Weights of a small mixture-of-experts language model, trained from scratch on English Wikipedia: width 224, vocabulary 23917.
Below are experts of layer 15 (counted from 0) of a mixture-of-experts language model. Rows are named router (the router's row for the expert), up (a neuron's input weights, with its number), down (a neuron's output weights, with its number) and show model dimensions 128-159. Each number is 128 + 32 x the weight over its row's rms, rounded and kept within 0 to 255. Numbers have three digits each.
Before each expert's rows: a language model's description of what the expert responds to; "gets" lists some tokens that make up at least twice as much of what it gets as of all text. This comes from a sample of Wikipedia text that the model never trained on. Tokens count by the router's weight.

# expert 4
What it handles: Prepositions and "and" linking phrases, usually before the/a, as in "as of November", "included in", "from", "during", "with".
gets: " in", " of", " and", " to", " for", " on"
router:221086092079117122137098195190136123121052133137130162122142158209112068131139136165187117123160
up0:110149114137100097155141113131156155162130051079153123140127089172107137150166135158178078114159
down0:174099207157076103120125160144159119094134119159141103149141095118148148154164138100137109164108
up1:171173110107161065164126120158069147142141077152112095125107138173105123133211172144116158168085
down1:196098151081156116112145139133166099132160142090148138089099102113130097112154125122191118126195
up2:126122125163178101169118120096137143096093124184091088133194071119098132089130097129082141142159
down2:111103084138118115149168090171155152148152173115115098088133107142161083150172157078191120064163
up3:120154089136021117128083145096071137189101126143067119120171110138159125146134113095083150152151
down3:119178144080131091165132089107133112124114144130094100105114168103093156116125114127067128139167
up4:148130081108106115109063131139140154147123102162182137173174133189099117114136134120142156133129
down4:209166119115151057069071187136145133106100139151155067151107105124155063132198124135068112158132
up5:130179084098113097125106127169103125094153098096164155163155157168115171082097088180098177126104
down5:104111194093168099060126148201110125160197213141110133060133186107139165142157129073037093176166
up6:164112117160066168107148109061133170132088128163112129140085160123156110080108092084122113118152
down6:050154076143095144120150126175172118130156138175132109123137094078197178170146105125180148126137
up7:121093137059158125155117121115168124129126124139115122107152116190095104142085147142112099086121
down7:134091091041154129140130152147123077170151198129133200191155137110136128176084167112147150146136
up8:165124097094078110137116157105123132155155152138128172105173170151130097112065135076226088111180
down8:169139128181110124123123185077103077059119157119131126151128102160121129114087097148069096133129

# expert 1
What it handles: Determiners opening a noun phrase, chiefly "a", "an", "his", "its", "this", "'s", as in "at a distance", "at a young age".
gets: " a", " an", " his", "'s", " A", " "
router:053152098133127084138096149103110111159155142131168119108159139087161166100148124122133096159176
up0:143124122163152127162128131049182179145139110101153188158136146137113097146119109108125144075131
down0:116190087164142199125128115123152120140166143070087125146098167115091091117144100099139154168107
up1:134175117128098077115141138128138114153104130143142170119109142157050107125248116106131132118107
down1:079118113111153072108144159135097107146129090144156110137093117043098112109177127117109126092105
up2:156085178147117151113097128095133182133149119145107149103148124172141135138063185144066151166093
down2:104215150098065208129135155107113071090167125143087088141079102178052160086163100157117140076165
up3:088106069173145084135122134123122123118141133140107132130153132119075126060129182077167093125150
down3:119123161104120102164162054160130114146145130154160124116126167101139110115163104140133116160184
up4:097134104120081087167161139085195190064182095130097195156072113147085143077105138133116197131205
down4:093151114061132131094140142117129089146141091109153085173124131082123131102117107143078134123151
up5:138147120196173115121143134059120198141140100121116139107144122131098083149062113119157045137169
down5:153134069145056082130139197123155159147085124173115115104132145170122146125165061142109130116163
up6:104155124158174166129064118197105068174087077154193153128109144183089126146159216153135091175116
down6:133142102158164134129143114135089113111110113124119195129143160150099093116088126126173084183108
up7:097135094125110080140112132173150132181143146168113147120120186144070107095208148161083129117129
down7:104138144134107121124097238093148131110090147129143118094147178124102160074149144141164168121124
up8:152100132144174091154132075079072156091151123118102165115208120182108131070096111111119140163126
down8:171075116113115110134132201084138110152198070096103113121102114124152084087143086130110204170146

# expert 3
What it handles: Number words, digits, units and table pipes in statistics, as in "six starts", "80 cent-imeters", "/km²", "million".
gets: " |", " 0", " two", " three", "5", " m"
router:087160151151116122167168099083150141144197142075127069128083104130127121149062143145072090091089
up0:112134112111096096199132090121161121131083176104143168164154115145137135088147151130103130146148
down0:106172084101047061108169205077125137130108111114116067083086127109168139108143091128185162113142
up1:064113123186086122155103089153144142154104122133069142178143069102137122140131093118131147081129
down1:148169133102156149147072126152155084123122089159113155151189106120125192123098132207152154126175
up2:100141091173169104151187142057075139192178153123120127099166177113134123123085114101173081187117
down2:054116109145150127121152193132125096144128154055124044072117148082133146109111166184147164126163
up3:139157074190111087124143112066092106187131148147127123146148155105088107080198075102113107136089
down3:079150071153185129114157166069140123113101133111105120098094065149119132169136124115144108088086
up4:110101076142105113124146112102133146102126165089182158141119144138155089138189114118136161161052
down4:106154063089120113104145099081108106134126169128160102134161142078180126134114170121118100130121
up5:119133063189136144101141111114173134133119096133171069169125128120097128119138171177109162177131
down5:124168148115162173072092084168144109096074164108076138121078140102144078084114097145115153134139
up6:145081130150084134140109094143120123060139092112188121124176116201105171142126135103101088123121
down6:121109103146194085144068188126179102159129113112118094146147096091028153137129088086153167116173
up7:175155122134100157085140093163105116142172166145166126155095109193080109098153137135098141147089
down7:168076144158132086153137205137088099179157103132065143158106138173036126168098121108170184153138
up8:150104136152134086149166131075126128149098149209075138151116112110107110116096119134124155123205
down8:172099136089080119095130134150134075136099161134128152140133083109104140157079041099107138147087

# expert 0
What it handles: Mostly "the" and "The", especially after of/in/by before United or New, plus biography openers like "is", "Born:", "Country:".
gets: " the", " The", "The", " United", " New", "="
router:144129160133107116054089119134062158136172108131149140127098097100092175120130126129109206157170
up0:152113107129136133136089103049152193068173092125112176081093170153101109106154127101107159137076
down0:136162176136147134146112121145113117119088171108124138193134172089157152176098081136083178117144
up1:121156090112074122133134124182121104149148138058182142141146149162219116131147101156167121167148
down1:111151140106097132156071128137150149160101112170119104125065133069089106076135136090186151143170
up2:118129151096138077135124145232133142146160113188129128163132118117040135101109153108143107141180
down2:133137058101157157131082132146069142136131085131093151181085134130145125156186127086115125178092
up3:143125087141085111096110124107092070138179123169089105133138158111143105139123221102079119158129
down3:166069126076148117123154141140084115139175150128071211181105169128189116087182101171140094136082
up4:108076154136136164125094126116037087192126159151190161149169136147114127131128130081147143219102
down4:102121155150163065143137094138169133149106221087149207097156144118118119154202112100131126170166
up5:163090152155145099167155125082060124143141108191126143124129121150143133132162137133140107140113
down5:206131135134089134087146191137179138106076205159097172072136088129139125150144106140101142103137
up6:118109119138081092137093122159190125146120120105062132136126105105155111051132163102106088123177
down6:246109138149135128128102155134144186085139194139149111171104171165150155124135115129154056145147
up7:111085111092117147125144137154118126144136124158211112164162139152111118106142096111088211109145
down7:120074110081112136154146130125117105120128137169092203140071073144149148146118087096154081146099
up8:136156123139115175103100125140097102157117097134147142122096080127089156161069121180082138151113
down8:110120111145118162091124097098093176095130161094165160167160101121129123126143128178134125136078